config = dict(
    d_shared_expert=128,
    router_z_loss=0.001,
    qk_norm=False,
    init_std_qkv=0.0395,
)
Below are experts of layer 3 (counted from 0) of a mixture-of-experts language model. Rows are named router (the router's row for the expert), up (a neuron's input weights, with its number) and show model dimensions 0-159. Each number is 50 + 10 x the weight over its row's rms, rounded and kept within 0 to 99.
Before each expert's rows: "mostly gets" lists some tokens that are sent to it at least half of the time. This comes from a sample of Wikipedia text that the model never trained on.

# expert 29
mostly gets: "atform", " language", "ideo", "eries", " Euro", "ory"
router:43 56 63 59 44 41 43 62 42 49 52 42 62 45 59 48 51 37 41 36 45 43 38 65 44 46 38 50 61 56 50 60 34 34 66 56 61 56 40 59 37 54 46 47 34 51 58 41 44 49 64 68 53 42 43 48 51 57 39 68 63 67 44 52 47 69 53 40 45 39 53 59 65 54 55 35 61 56 34 62 53 41 43 43 66 36 62 45 50 55 45 58 59 56 37 31 38 47 37 62 69 38 45 48 49 43 67 50 65 38 33 40 42 66 63 59 61 30 64 58 48 36 59 52 66 35 47 45 40 63 43 46 48 60 40 59 44 51 57 43 68 59 62 52 55 37 42 43 53 45 36 63 39 58 43 41 43 50 63 55
up0:45 52 52 61 52 51 53 30 42 53 44 39 58 34 60 62 47 40 56 37 40 48 47 62 43 39 26 45 40 58 57 59 62 47 57 62 53 52 42 52 43 71 39 50 43 51 40 39 70 66 38 56 39 35 54 54 51 57 46 51 67 60 56 60 32 70 46 58 52 43 51 61 58 49 63 31 49 64 37 55 52 40 52 33 30 57 66 59 67 42 45 54 48 33 55 65 51 47 69 41 51 36 65 64 38 57 49 56 47 54 46 37 32 56 70 51 56 47 49 56 56 68 59 50 47 48 50 33 47 50 58 59 44 45 36 51 42 46 53 43 53 58 56 53 52 53 28 26 62 46 41 44 42 63 53 62 50 38 64 62
up1:40 59 50 51 43 41 42 57 43 48 62 48 39 40 55 60 52 50 52 39 46 47 46 74 40 34 45 47 28 57 45 57 39 60 54 60 58 59 35 58 33 51 48 50 51 59 70 40 49 43 52 58 59 50 47 55 57 55 41 47 44 56 48 44 35 37 57 41 50 32 55 56 59 71 53 33 53 61 70 63 37 52 33 45 58 45 52 53 48 47 40 67 74 47 37 36 52 54 46 45 60 27 50 42 45 34 43 50 54 54 29 58 42 64 41 57 69 59 55 71 54 34 67 55 30 42 50 46 45 61 44 55 32 68 52 42 54 61 54 51 51 59 61 72 49 45 53 44 48 36 49 44 38 50 59 42 32 47 60 53
up2:40 64 41 59 18 41 40 34 56 52 45 50 45 45 68 45 57 48 47 64 36 20 44 56 49 38 48 39 45 63 54 59 39 46 53 56 58 49 45 60 39 65 58 53 53 41 44 54 31 50 57 53 55 58 50 55 61 49 50 60 56 45 52 54 41 69 65 60 49 38 40 62 48 49 63 31 69 41 54 45 57 52 33 42 44 43 46 23 45 50 45 58 61 55 52 38 51 49 56 43 55 38 62 46 40 38 47 56 52 52 42 49 58 55 51 67 52 45 76 64 45 62 38 55 50 57 43 50 42 74 48 33 44 58 65 48 39 61 42 38 56 55 56 44 43 44 50 48 58 58 47 49 45 54 60 28 52 69 66 63
up3:39 60 55 67 41 42 43 43 36 58 52 48 60 41 65 46 34 49 49 42 42 41 28 61 48 40 36 46 48 49 55 54 57 51 60 51 67 72 45 42 42 52 47 44 51 47 59 51 27 56 48 55 51 48 38 53 57 56 43 61 53 70 52 64 25 60 61 49 26 41 57 59 64 56 73 39 57 59 45 53 53 46 54 36 56 43 48 32 50 49 37 53 61 60 34 38 43 52 50 50 58 41 51 61 38 29 49 57 63 60 46 50 55 65 58 70 55 41 57 63 35 35 54 54 43 36 44 51 56 53 56 54 35 57 59 47 36 54 44 48 64 62 59 43 60 49 48 42 67 30 44 49 41 61 42 45 31 50 50 65
up4:27 65 56 58 33 44 62 55 51 59 46 41 53 49 65 45 47 54 36 47 23 13 50 63 48 40 46 42 38 65 47 47 23 47 49 49 49 51 44 53 49 65 58 51 50 35 46 65 44 57 50 60 65 42 42 49 47 39 56 52 49 54 60 52 38 55 63 50 41 43 38 66 59 44 61 35 74 58 57 54 55 44 53 53 63 51 62 47 45 38 46 54 64 50 37 32 52 48 41 36 47 52 47 49 41 47 49 43 38 35 15 52 59 52 47 59 55 53 63 62 40 52 37 63 41 49 46 49 41 63 42 43 42 44 55 45 45 73 56 46 53 44 58 46 39 46 44 54 61 42 59 47 43 62 57 34 46 49 51 62
up5:38 49 48 64 40 37 36 50 38 48 52 34 61 44 55 56 40 29 72 47 48 36 51 46 46 46 56 59 42 60 32 49 54 54 55 46 64 58 34 49 37 59 51 43 40 58 53 37 37 45 51 55 51 40 50 67 59 52 60 66 41 49 49 53 47 51 47 48 58 49 54 57 70 38 51 47 39 57 45 41 37 45 48 51 48 52 58 51 51 49 35 61 50 55 52 65 34 44 58 71 68 45 47 37 55 37 65 46 57 54 51 54 49 56 56 62 65 42 62 85 35 37 43 68 46 40 46 72 45 47 50 53 46 49 41 45 46 56 31 21 54 61 61 48 51 53 55 38 63 45 37 56 30 39 41 44 38 66 49 40
up6:27 58 57 52 42 48 30 63 57 67 59 39 57 36 66 50 47 47 40 45 39 38 37 55 58 38 44 45 42 71 51 59 28 39 42 56 69 66 41 66 44 57 53 53 47 60 61 47 33 51 55 58 58 51 44 49 60 51 46 37 59 64 54 49 32 63 52 44 36 48 64 56 58 51 67 33 60 67 52 52 51 45 44 42 66 38 60 45 49 53 37 63 70 57 36 35 41 42 41 51 46 38 37 36 35 50 35 47 47 40 35 45 45 54 64 61 65 41 50 56 49 53 57 63 54 47 43 41 43 62 44 42 42 57 51 48 41 71 58 59 60 54 58 64 50 46 41 35 68 41 42 65 49 51 50 49 45 44 59 56
up7:38 60 52 54 37 43 48 69 49 59 48 39 59 43 52 58 49 39 48 46 40 32 41 56 27 45 31 42 52 65 51 59 44 36 49 55 60 56 40 61 37 64 43 49 45 33 62 54 39 47 38 63 44 43 40 46 69 53 44 52 53 61 40 71 32 54 50 50 36 43 55 57 54 46 59 41 45 69 52 46 37 45 56 36 60 49 46 46 52 38 45 62 54 57 38 35 36 46 45 50 57 46 53 61 39 31 54 56 47 56 32 45 41 60 59 58 68 47 52 63 53 56 58 70 39 46 31 46 42 61 49 48 42 52 60 58 36 57 40 36 54 61 53 66 53 63 41 53 71 49 38 59 40 64 50 48 22 61 46 66
up8:30 57 39 48 36 55 39 46 51 61 65 30 49 35 64 64 52 46 39 43 32 36 44 72 40 29 34 40 44 60 44 56 46 49 51 62 71 58 47 59 43 62 51 48 44 44 52 38 46 49 49 60 68 43 46 49 48 57 41 48 55 64 53 62 27 57 62 50 40 51 57 57 69 48 57 49 61 58 57 59 49 45 58 43 59 37 47 48 56 39 34 63 69 62 48 41 43 40 39 49 61 27 43 51 48 40 55 45 44 38 34 42 46 59 59 57 54 44 64 54 54 41 66 69 47 43 42 46 49 59 47 51 40 60 50 63 35 61 57 40 57 44 58 71 61 48 38 44 64 42 41 70 40 53 58 45 42 43 54 57
up9:48 36 35 51 48 34 34 55 59 64 51 37 44 48 64 53 49 65 35 60 36 56 60 42 42 26 66 33 56 66 61 64 43 46 25 53 52 47 48 54 61 64 51 58 30 53 48 60 40 70 46 65 64 53 50 62 55 44 53 58 48 39 42 63 55 54 56 44 46 58 42 55 47 71 46 36 44 57 60 53 43 47 55 39 51 49 66 43 71 53 35 49 58 50 41 54 52 51 53 41 53 49 65 60 40 44 50 55 51 54 34 38 37 37 51 57 42 51 40 64 60 48 66 55 52 64 59 23 62 50 33 45 58 63 70 66 43 51 51 49 65 47 48 48 41 44 52 59 71 52 42 51 62 56 49 52 40 50 43 60
up10:42 60 49 61 36 36 50 39 54 52 34 47 50 39 50 57 45 51 64 41 46 59 50 48 39 41 56 28 41 60 55 42 50 46 69 54 71 53 39 52 41 75 55 33 40 53 65 34 44 42 42 57 46 40 42 65 51 48 39 58 57 53 48 48 48 58 54 42 34 46 38 55 52 45 50 43 57 56 42 60 30 32 54 55 48 51 67 45 58 47 48 81 50 45 53 49 57 48 58 48 58 45 61 37 52 55 58 56 43 58 48 45 52 56 53 59 58 51 74 69 33 61 71 60 38 49 35 61 34 66 57 36 54 61 62 43 42 35 58 21 61 41 42 56 42 58 41 42 51 53 43 52 37 50 48 55 56 48 59 66
up11:55 43 50 54 21 44 60 36 42 47 56 53 46 52 53 43 40 48 54 43 44 42 39 48 40 39 34 63 33 58 58 42 37 38 67 50 48 40 58 58 42 63 54 45 37 61 34 62 33 42 43 58 59 55 65 64 48 45 43 57 55 47 58 46 48 52 61 52 44 43 55 64 42 59 71 35 65 49 56 40 60 56 28 51 50 54 29 44 33 48 47 56 52 40 50 48 45 58 67 29 62 42 64 48 43 51 59 40 42 53 54 54 46 67 36 58 53 63 62 65 57 55 47 59 57 37 43 45 55 58 41 44 45 46 70 41 62 69 63 37 52 51 58 47 49 55 59 55 55 42 63 43 50 65 53 32 49 62 79 58
up12:44 73 52 51 42 56 44 56 45 57 43 43 56 44 64 56 50 46 51 41 45 44 40 65 43 33 46 47 49 62 48 67 46 47 63 53 56 60 38 65 49 62 42 58 54 46 58 41 33 49 49 58 63 38 24 48 57 57 45 59 53 57 37 51 36 52 49 45 44 44 53 58 62 50 73 32 51 63 55 42 37 57 40 31 64 29 50 40 59 43 46 52 57 58 46 36 44 39 47 53 71 25 49 38 37 40 51 53 37 60 39 40 39 48 58 78 72 31 49 65 52 52 47 60 42 50 43 52 40 64 57 51 42 59 39 52 43 60 41 46 71 47 57 50 47 52 52 50 62 35 50 52 41 67 43 44 42 47 65 54
up13:41 60 51 61 40 43 44 48 44 54 37 40 53 49 60 44 48 38 48 40 39 43 32 57 43 34 27 39 39 68 54 60 36 40 43 60 65 46 45 67 41 54 23 47 47 48 62 48 48 61 51 68 59 48 44 54 65 64 53 53 55 68 52 57 40 61 51 42 41 35 58 62 54 58 67 36 54 60 48 62 52 40 44 42 58 35 53 40 64 52 38 62 59 63 44 40 33 43 43 51 66 35 43 48 46 40 47 48 55 39 35 30 49 56 59 69 56 34 58 68 42 42 52 65 51 32 33 43 43 60 54 54 41 51 50 46 56 62 47 45 63 41 65 54 48 44 41 42 65 46 38 59 46 60 48 41 48 46 69 52
up14:39 62 35 70 39 38 54 42 62 66 60 46 58 23 59 54 65 54 49 50 33 43 52 59 37 33 48 38 32 71 57 45 43 50 46 54 49 58 50 58 49 63 36 54 46 37 55 42 41 59 57 54 52 47 35 53 60 46 41 52 49 66 52 57 30 61 59 50 43 41 46 49 78 61 57 51 57 60 48 54 34 45 40 37 60 51 52 53 60 42 37 55 67 48 44 43 52 50 50 46 56 42 55 44 48 21 36 59 50 56 31 38 33 52 55 67 57 46 61 71 45 35 58 71 38 58 40 48 52 55 43 47 46 43 50 36 60 62 61 45 59 57 67 59 39 53 54 44 61 42 47 59 48 53 52 40 42 54 41 59
up15:32 64 55 52 32 42 43 63 53 53 47 36 58 41 60 60 51 32 46 42 41 38 31 58 35 42 44 44 52 50 54 51 48 46 44 47 65 56 42 59 38 53 46 46 48 46 55 39 35 46 62 57 54 43 41 50 63 58 49 60 59 64 43 63 26 68 57 45 47 51 58 64 62 48 58 43 58 64 51 52 45 46 52 47 60 38 47 41 63 34 36 66 56 54 50 39 36 37 55 52 62 39 40 44 34 32 41 50 52 50 47 49 49 65 58 61 60 34 57 64 49 38 58 62 42 41 41 44 46 64 50 46 35 59 65 65 51 62 57 35 54 54 64 76 58 46 44 44 66 40 46 73 34 49 44 49 29 42 62 59
up16:44 75 52 56 33 49 55 63 51 56 52 36 52 35 61 50 58 40 58 44 32 36 39 63 31 32 37 36 36 73 50 51 34 53 48 52 63 68 42 59 41 62 42 43 34 34 65 38 39 44 43 59 56 46 40 47 54 51 50 56 45 55 56 60 31 50 49 49 35 45 43 51 65 50 63 40 58 64 45 56 42 46 42 49 57 49 54 49 45 49 45 49 57 56 45 50 52 49 57 55 60 35 46 44 39 37 49 51 46 52 41 46 55 55 61 68 62 43 67 71 46 41 52 67 37 41 44 43 42 57 45 37 31 57 60 42 50 68 54 43 64 52 63 59 45 43 41 52 50 36 52 70 43 66 52 41 42 50 48 78
up17:39 51 52 52 46 53 32 48 42 56 49 52 52 52 45 65 47 46 49 57 54 55 45 44 47 33 39 45 45 52 47 53 62 51 40 35 63 49 65 63 33 62 55 45 34 39 61 38 48 48 45 60 50 49 44 43 65 53 58 47 47 60 36 58 40 49 54 41 53 40 41 57 53 45 63 48 74 45 42 72 46 54 51 21 55 50 51 55 58 41 57 60 49 61 29 52 56 34 53 46 50 40 60 60 26 22 56 52 47 56 38 67 69 57 53 65 60 58 77 66 61 54 68 52 47 58 40 62 54 53 54 42 39 52 54 57 53 43 47 30 57 62 42 55 60 55 41 34 50 39 53 45 49 76 65 44 46 51 34 45
up18:42 48 60 51 43 47 55 51 58 47 44 45 49 57 44 60 45 44 59 34 35 43 48 53 35 42 53 32 45 50 47 48 45 51 42 51 42 48 58 53 42 54 56 56 42 46 57 41 51 52 75 56 41 47 43 52 51 57 52 48 56 56 46 63 39 60 54 53 48 61 56 65 57 38 60 27 63 50 39 42 43 43 60 41 43 26 73 36 55 43 52 62 43 53 41 46 50 62 70 67 59 37 67 55 40 31 53 52 41 51 33 50 43 74 65 55 60 49 49 68 46 49 47 59 36 45 46 28 44 62 55 38 41 67 55 56 48 46 53 51 56 61 59 71 56 41 41 66 67 36 42 61 30 56 35 66 42 45 66 68
up19:41 56 61 57 35 55 49 54 49 51 52 40 50 49 70 33 41 49 45 43 46 42 46 58 53 31 44 51 40 60 33 60 33 53 50 63 61 58 39 57 41 54 50 44 51 36 55 31 42 62 45 51 56 42 58 54 55 48 26 61 44 71 34 58 51 51 50 49 49 45 57 63 50 56 61 43 69 61 52 67 41 44 29 42 56 42 60 42 54 48 38 44 76 57 36 37 59 32 42 38 66 46 50 43 46 47 41 64 58 48 36 49 54 55 64 53 53 57 69 63 39 56 48 57 39 28 49 31 46 50 45 63 35 66 71 58 56 49 62 37 68 46 56 58 51 55 46 44 58 45 48 60 57 60 46 47 53 52 32 64
up20:48 70 62 55 23 37 49 58 43 61 49 42 68 40 61 39 42 28 48 39 40 44 40 60 28 43 36 45 57 64 57 61 39 45 50 53 73 59 43 56 38 66 48 34 45 59 58 53 32 46 46 50 54 38 41 50 63 58 48 51 57 55 45 45 30 51 50 44 29 51 63 60 59 63 59 36 50 67 44 48 46 47 49 44 64 44 34 46 49 39 47 74 54 61 44 55 40 42 50 56 58 52 64 47 41 46 52 46 49 49 42 43 52 65 59 60 49 54 54 62 54 47 57 58 38 34 30 57 44 59 53 49 43 65 56 46 38 62 46 43 60 52 50 67 61 58 44 39 53 43 34 51 36 63 47 50 41 38 63 67
up21:53 53 61 62 37 43 54 63 37 57 43 35 55 27 55 50 50 37 35 46 46 35 48 60 56 48 35 45 47 71 61 43 44 43 46 51 61 60 39 59 34 48 49 47 42 55 54 33 44 44 27 44 44 38 42 49 61 63 46 51 56 54 39 48 42 63 40 55 44 55 49 74 59 43 58 37 63 53 34 65 49 32 64 49 49 59 66 49 47 41 57 62 67 68 42 58 46 43 47 57 49 41 58 51 37 35 56 61 57 47 50 55 65 57 45 53 70 45 54 61 55 39 59 58 46 43 50 47 45 47 57 56 35 48 47 35 18 44 50 50 47 46 56 72 61 56 51 43 75 46 50 51 50 51 38 45 55 68 69 56
up22:43 59 61 55 49 45 47 55 50 47 49 41 56 34 59 54 32 43 39 53 42 47 39 62 28 49 35 42 33 67 52 62 46 50 56 63 64 54 41 62 39 61 44 44 39 50 67 46 35 52 40 45 37 38 40 43 65 61 44 50 64 61 35 50 42 47 58 56 37 44 62 61 68 53 62 26 55 45 43 55 54 42 56 32 63 46 54 41 51 37 45 69 54 57 32 50 54 55 36 52 61 42 50 52 34 36 60 40 41 53 41 46 52 72 71 54 53 68 56 66 51 47 47 59 43 41 49 40 60 50 47 43 32 55 57 45 50 51 47 53 60 71 58 62 62 49 49 54 48 38 40 55 45 50 49 58 27 54 50 76
up23:44 53 46 52 39 47 38 49 44 50 52 48 57 39 63 54 52 41 63 38 57 43 50 46 51 38 30 42 39 58 57 51 49 49 35 61 66 53 40 52 45 45 43 60 39 59 53 31 53 64 48 54 58 55 57 55 55 56 34 49 75 52 41 63 43 60 54 49 41 48 69 62 51 54 57 34 52 51 30 43 32 44 48 39 49 47 67 44 57 55 31 69 72 49 49 48 43 39 60 42 55 39 44 39 41 43 52 38 44 60 42 43 49 62 69 63 53 50 64 73 47 65 55 54 48 31 56 58 38 55 50 45 31 49 54 58 28 51 58 33 52 34 59 67 42 49 44 46 54 32 54 57 36 65 61 42 44 41 66 66
up24:45 60 38 42 43 46 21 68 56 56 53 35 55 37 47 62 54 50 52 44 47 46 42 46 49 23 51 52 62 53 49 44 56 35 40 44 78 63 39 64 52 52 41 51 64 36 60 69 29 44 30 69 50 52 44 61 60 56 57 47 44 58 51 36 45 71 58 39 47 45 43 45 50 67 50 38 56 41 63 36 49 50 44 44 49 35 53 54 61 55 43 55 46 52 37 41 53 48 51 57 39 45 68 47 55 50 47 67 49 50 49 28 34 54 57 51 55 27 67 57 50 61 56 59 52 63 44 48 38 70 46 32 41 66 46 65 51 50 58 46 66 43 39 51 48 57 43 46 45 49 46 52 54 58 52 35 60 65 43 51
up25:52 54 42 47 50 52 39 41 45 49 58 50 59 43 65 57 57 53 57 44 37 56 53 51 44 32 64 63 39 47 52 60 34 47 63 51 64 66 54 58 43 49 22 62 40 55 49 44 48 37 46 43 51 52 51 59 49 51 33 49 58 49 33 48 51 58 53 47 47 49 44 53 51 55 58 51 52 53 44 53 55 27 39 28 37 48 62 56 70 45 52 65 51 56 37 33 51 54 60 44 65 35 26 31 31 31 43 56 57 43 51 65 41 65 45 57 42 55 49 54 39 38 67 61 43 34 45 54 43 66 46 40 51 68 70 59 44 61 63 33 69 46 47 60 48 48 58 61 57 30 52 52 51 56 47 68 50 49 66 63
up26:45 56 62 46 32 56 20 47 58 62 43 41 55 44 66 55 55 52 57 34 43 51 44 49 52 53 49 50 37 41 37 52 58 54 38 46 67 58 52 58 43 49 38 54 40 63 65 36 21 64 51 54 39 46 27 68 63 59 35 48 39 63 37 53 51 60 61 49 44 43 50 48 72 70 58 36 45 57 50 46 30 45 51 41 48 43 38 55 52 37 41 56 48 47 60 56 54 66 67 58 54 59 57 60 60 54 51 64 42 54 37 60 31 47 49 58 51 28 58 69 40 51 43 47 47 49 48 49 41 59 42 47 59 59 38 38 46 48 40 54 64 53 54 57 50 62 33 45 45 34 46 46 27 51 58 42 46 61 46 44
up27:27 70 51 56 34 46 37 58 40 52 49 36 53 39 59 53 39 23 49 49 46 47 30 58 49 39 31 55 64 59 51 58 44 32 55 58 64 63 53 61 49 68 58 26 47 40 61 36 44 37 43 59 53 52 39 57 62 49 55 58 44 57 49 57 39 59 52 46 42 50 51 63 50 42 54 50 55 64 57 65 50 48 49 28 58 46 47 45 43 39 53 55 70 66 34 44 40 36 55 47 56 52 30 50 52 29 35 62 43 56 30 38 48 55 56 62 55 35 53 53 53 37 60 65 56 52 41 52 49 55 58 52 40 50 49 66 45 62 47 39 56 44 59 66 56 50 36 37 53 54 49 65 31 48 44 36 50 56 51 53
up28:54 65 49 65 47 47 52 43 62 44 62 51 53 48 47 59 71 49 52 45 59 46 39 58 55 47 55 61 42 60 52 52 38 62 53 49 46 48 69 67 50 83 55 56 61 39 51 37 36 49 48 43 55 52 46 37 54 49 43 41 66 78 62 49 43 34 38 42 44 42 47 45 48 62 53 45 71 52 41 52 48 59 62 32 49 44 51 45 45 41 47 49 42 62 44 30 53 42 45 47 54 35 65 33 41 27 35 42 41 51 40 44 56 64 59 58 50 37 53 68 39 43 62 45 55 44 37 70 37 61 45 48 42 55 34 75 37 51 51 51 60 48 42 59 47 36 43 42 56 45 44 56 28 59 59 41 43 45 58 57
up29:47 56 49 48 46 25 34 41 54 71 55 42 50 46 58 40 46 52 50 51 37 35 45 56 36 43 43 58 44 71 60 57 48 39 40 59 50 66 52 60 50 53 53 54 53 52 72 49 50 66 47 48 53 56 42 61 56 48 42 42 47 44 53 62 50 42 61 50 29 63 48 44 37 30 56 37 50 58 50 46 58 42 43 46 46 58 48 39 55 37 58 65 69 77 50 51 54 60 42 49 63 52 49 66 37 52 51 39 53 48 40 33 63 58 51 71 56 57 64 74 46 34 47 66 70 43 46 43 40 65 43 44 42 59 50 49 36 59 52 62 65 47 45 39 45 44 43 46 73 43 46 47 62 53 41 28 49 63 44 65
up30:39 62 45 53 37 41 49 51 44 59 41 49 61 46 57 59 44 46 39 44 44 37 43 52 37 34 30 45 39 52 47 63 55 45 60 60 69 64 35 53 44 57 39 55 48 49 66 40 41 53 44 66 56 46 39 45 63 52 39 54 60 65 40 66 42 59 65 41 34 43 50 62 57 44 67 45 58 57 45 53 46 54 54 41 57 40 49 40 55 45 47 65 54 65 38 47 42 48 59 56 63 48 51 44 39 39 51 52 46 45 33 37 57 71 57 64 72 53 55 63 37 45 55 66 37 40 42 49 54 53 55 33 42 45 48 51 26 52 56 34 69 58 52 58 51 50 30 38 58 36 38 63 28 67 51 44 33 43 48 64
up31:50 62 56 48 31 44 46 42 44 55 55 37 42 41 49 49 40 27 45 39 42 30 54 56 42 33 40 33 52 64 62 52 43 49 53 59 65 63 31 51 47 57 47 49 40 35 69 26 49 56 52 67 53 44 46 56 59 55 51 50 65 54 54 60 33 58 61 42 31 44 50 64 55 69 58 30 60 67 49 63 40 39 56 28 48 51 59 37 62 43 38 60 62 47 42 57 47 40 45 53 55 37 37 46 37 51 41 43 53 48 42 51 44 60 64 64 68 45 47 63 45 42 61 70 44 45 40 50 38 59 50 46 39 58 43 49 41 46 44 48 54 46 57 67 62 53 43 35 49 44 46 52 50 59 55 42 49 47 76 62
up32:36 66 59 61 53 49 36 45 35 62 42 43 67 30 61 40 31 47 48 52 52 63 49 51 23 30 41 60 46 58 49 75 45 58 60 55 66 63 36 67 34 52 35 35 44 52 62 54 29 54 42 49 49 45 40 69 54 55 47 61 60 58 49 58 53 53 56 55 37 45 62 69 51 54 60 47 50 61 56 64 53 25 40 46 47 52 44 41 54 40 41 51 48 63 44 57 38 44 45 57 72 32 55 34 50 53 48 52 55 52 48 55 35 64 64 52 42 60 62 61 37 44 47 54 47 23 47 48 57 58 49 45 41 47 66 61 50 52 58 44 60 52 56 43 53 52 43 32 55 46 38 47 50 59 48 48 46 48 52 57
up33:43 53 45 62 46 53 47 43 50 38 35 42 44 45 69 51 61 42 33 64 33 39 43 35 50 52 37 42 37 47 34 42 43 58 52 50 57 53 43 59 41 47 50 39 54 30 67 54 49 48 63 54 65 55 66 39 40 52 54 51 49 54 43 60 40 40 57 50 49 31 56 48 56 48 54 35 63 44 29 54 60 37 32 44 46 30 56 42 46 47 64 45 72 65 48 48 43 24 55 41 61 32 54 61 41 50 54 37 72 47 45 53 62 68 48 48 63 51 51 43 65 54 62 60 61 49 60 53 61 61 42 40 46 53 49 54 46 74 64 53 55 54 53 68 47 74 44 41 57 38 51 57 42 60 59 63 51 41 44 56
up34:43 64 47 52 36 56 45 41 45 54 35 36 62 39 62 57 49 37 46 43 43 38 39 61 45 34 49 42 50 74 47 57 47 40 54 56 57 66 48 60 31 63 55 65 46 44 60 27 40 49 53 62 47 43 42 51 73 53 26 52 41 65 50 60 45 55 49 52 40 49 48 57 63 58 74 54 63 59 55 48 48 47 42 39 57 43 37 39 55 45 48 76 48 56 39 36 36 34 43 51 57 35 51 47 39 31 58 47 47 59 40 40 49 58 60 64 59 43 59 72 49 55 70 55 43 43 35 54 54 57 47 50 42 54 50 47 39 51 52 33 61 53 54 65 47 52 35 51 54 38 42 58 38 66 59 53 36 48 52 67
up35:33 59 45 65 44 56 44 67 53 64 47 49 48 35 56 57 60 45 43 47 33 40 49 54 35 44 31 41 27 58 34 51 35 52 42 53 51 60 37 51 47 69 58 63 42 43 53 41 52 40 46 64 65 53 58 39 57 51 58 44 70 57 45 78 30 57 55 41 40 50 70 53 61 60 49 30 65 51 45 58 42 49 42 49 60 43 60 50 46 45 52 56 66 49 40 49 49 45 56 38 45 49 62 54 50 45 52 36 63 46 30 57 40 51 45 65 54 42 51 80 63 50 58 48 60 57 31 31 40 58 37 37 51 49 47 49 47 65 58 58 54 35 52 61 50 39 54 55 57 32 56 50 48 49 56 43 43 48 56 66
up36:48 57 50 49 49 44 49 47 46 57 59 38 68 37 51 48 55 53 58 39 31 50 42 57 41 36 56 47 48 72 58 63 41 45 55 49 67 60 48 57 48 62 40 50 39 52 51 42 44 41 51 62 51 47 44 61 59 51 23 61 57 66 57 56 37 55 48 40 44 45 52 68 44 54 77 44 62 53 48 53 56 40 40 42 53 52 60 40 56 48 36 53 62 59 51 28 65 43 55 53 67 47 35 47 32 47 43 62 50 53 35 43 39 63 51 69 67 47 56 56 51 54 43 54 48 55 41 56 50 63 37 38 49 55 69 46 49 53 48 21 62 40 52 53 49 40 44 61 60 31 49 80 59 42 52 31 43 36 47 65
up37:37 54 48 65 37 52 52 56 42 46 29 54 56 43 52 46 45 32 50 50 54 50 43 65 57 49 47 58 66 55 61 51 53 51 49 49 59 42 45 55 48 53 49 55 47 36 57 59 42 56 58 61 47 49 36 56 55 50 44 64 56 63 40 46 31 54 54 43 48 40 58 74 62 40 64 32 52 60 37 40 63 49 49 53 57 34 50 49 50 56 55 53 55 65 49 50 33 46 47 55 88 39 43 50 47 52 53 45 46 66 48 41 40 61 65 62 60 44 50 54 32 42 57 51 57 55 29 42 47 56 54 51 34 49 48 50 24 52 43 28 67 34 63 36 50 54 39 42 60 43 42 65 25 73 36 53 37 54 47 60
up38:46 56 53 52 23 30 54 45 41 40 63 35 66 42 58 49 47 37 53 45 47 45 60 54 52 47 50 41 57 63 58 33 37 50 37 54 56 66 33 45 37 46 45 57 37 46 55 37 51 57 74 49 47 38 44 48 42 61 31 45 60 48 44 53 49 64 58 58 46 29 60 60 55 45 58 42 63 59 32 64 35 31 50 37 47 48 61 41 64 47 53 71 80 47 24 46 47 53 46 58 50 43 54 48 42 33 38 46 43 56 47 47 53 44 69 61 61 61 70 57 60 43 59 54 52 53 46 49 44 53 58 55 27 42 58 46 47 58 48 38 47 44 58 59 55 51 41 45 57 53 39 62 42 51 50 43 55 68 61 57
up39:45 71 52 66 31 59 24 46 50 59 52 43 54 44 54 54 31 52 48 36 45 42 38 41 60 46 53 58 61 63 60 54 47 38 58 50 57 57 32 46 55 53 59 46 37 61 48 49 41 38 39 51 46 57 55 47 47 46 49 56 49 59 52 55 28 46 61 52 48 60 69 72 63 69 48 48 45 44 56 61 43 52 32 58 45 60 54 40 29 30 35 66 52 70 53 58 38 45 55 47 48 41 56 51 47 53 41 44 69 59 44 32 56 57 44 65 70 49 48 50 45 59 37 44 49 45 42 46 45 55 53 64 59 50 50 70 39 65 41 26 46 45 58 63 58 51 40 54 50 38 53 40 55 64 65 46 44 52 69 63
up40:39 77 49 63 44 45 53 58 38 56 52 46 63 42 59 61 42 47 38 39 32 47 35 67 36 47 44 37 38 67 60 49 41 41 62 43 68 65 51 58 45 56 53 43 37 58 44 61 35 46 54 56 53 48 34 53 64 63 56 64 54 59 53 57 37 63 52 60 47 46 59 59 46 38 66 31 54 50 44 50 46 39 44 45 67 50 55 30 51 34 40 65 51 64 41 38 53 32 62 48 68 41 47 46 37 45 40 58 40 49 42 47 36 55 57 56 65 40 64 60 36 57 51 58 49 38 40 35 47 57 54 40 27 48 53 51 33 54 54 42 58 62 55 53 49 40 59 47 58 41 50 48 46 71 49 46 39 60 48 73
up41:32 67 52 52 37 58 41 41 42 51 40 37 54 31 58 55 42 41 53 43 41 41 43 50 55 45 34 41 50 64 54 58 55 48 44 56 64 71 42 64 41 68 45 65 46 44 55 20 37 64 47 64 60 39 36 50 61 61 40 51 58 55 52 44 37 61 45 39 36 42 49 64 61 60 67 28 68 54 35 63 58 35 44 42 45 31 62 42 51 41 46 60 51 61 42 49 50 44 50 53 59 43 46 50 43 42 52 54 55 53 35 49 49 59 55 67 60 35 56 67 44 54 59 64 36 43 35 50 42 46 53 54 39 71 60 44 56 53 52 46 52 55 53 69 54 52 41 43 63 51 43 56 40 66 61 46 43 58 68 59
up42:42 57 58 55 50 52 44 56 32 48 49 15 46 47 58 47 50 54 36 43 35 48 37 49 52 46 28 35 41 56 57 66 59 43 63 55 60 72 49 66 28 64 52 40 50 47 61 51 54 68 50 68 53 34 39 53 45 53 58 36 58 66 37 44 38 67 65 53 46 32 41 53 60 45 55 56 75 55 35 55 43 39 36 43 53 62 54 46 53 36 47 56 57 58 39 55 30 46 59 48 46 43 46 57 43 48 49 54 55 48 33 52 52 38 55 60 57 47 58 51 61 40 57 68 50 39 39 56 46 61 49 52 44 53 50 58 45 54 58 36 63 62 56 71 55 53 28 29 52 46 45 56 46 61 54 46 59 44 55 58
up43:46 63 59 56 44 41 51 50 27 65 48 56 51 41 51 59 54 52 59 52 32 32 42 62 46 43 33 53 47 69 55 41 57 46 40 56 42 65 45 52 46 58 51 58 37 34 64 48 41 52 43 53 53 41 55 55 52 56 51 67 64 48 45 68 41 42 41 63 28 44 66 43 57 74 48 36 49 56 48 46 43 58 58 36 53 59 55 46 37 44 45 77 73 45 45 51 45 50 35 42 49 48 57 64 59 30 41 42 54 35 39 45 52 60 60 56 40 56 55 52 45 57 69 67 43 43 43 56 37 55 54 52 28 43 35 42 42 47 53 55 48 50 74 59 53 37 41 58 41 32 55 46 58 62 44 50 30 53 43 61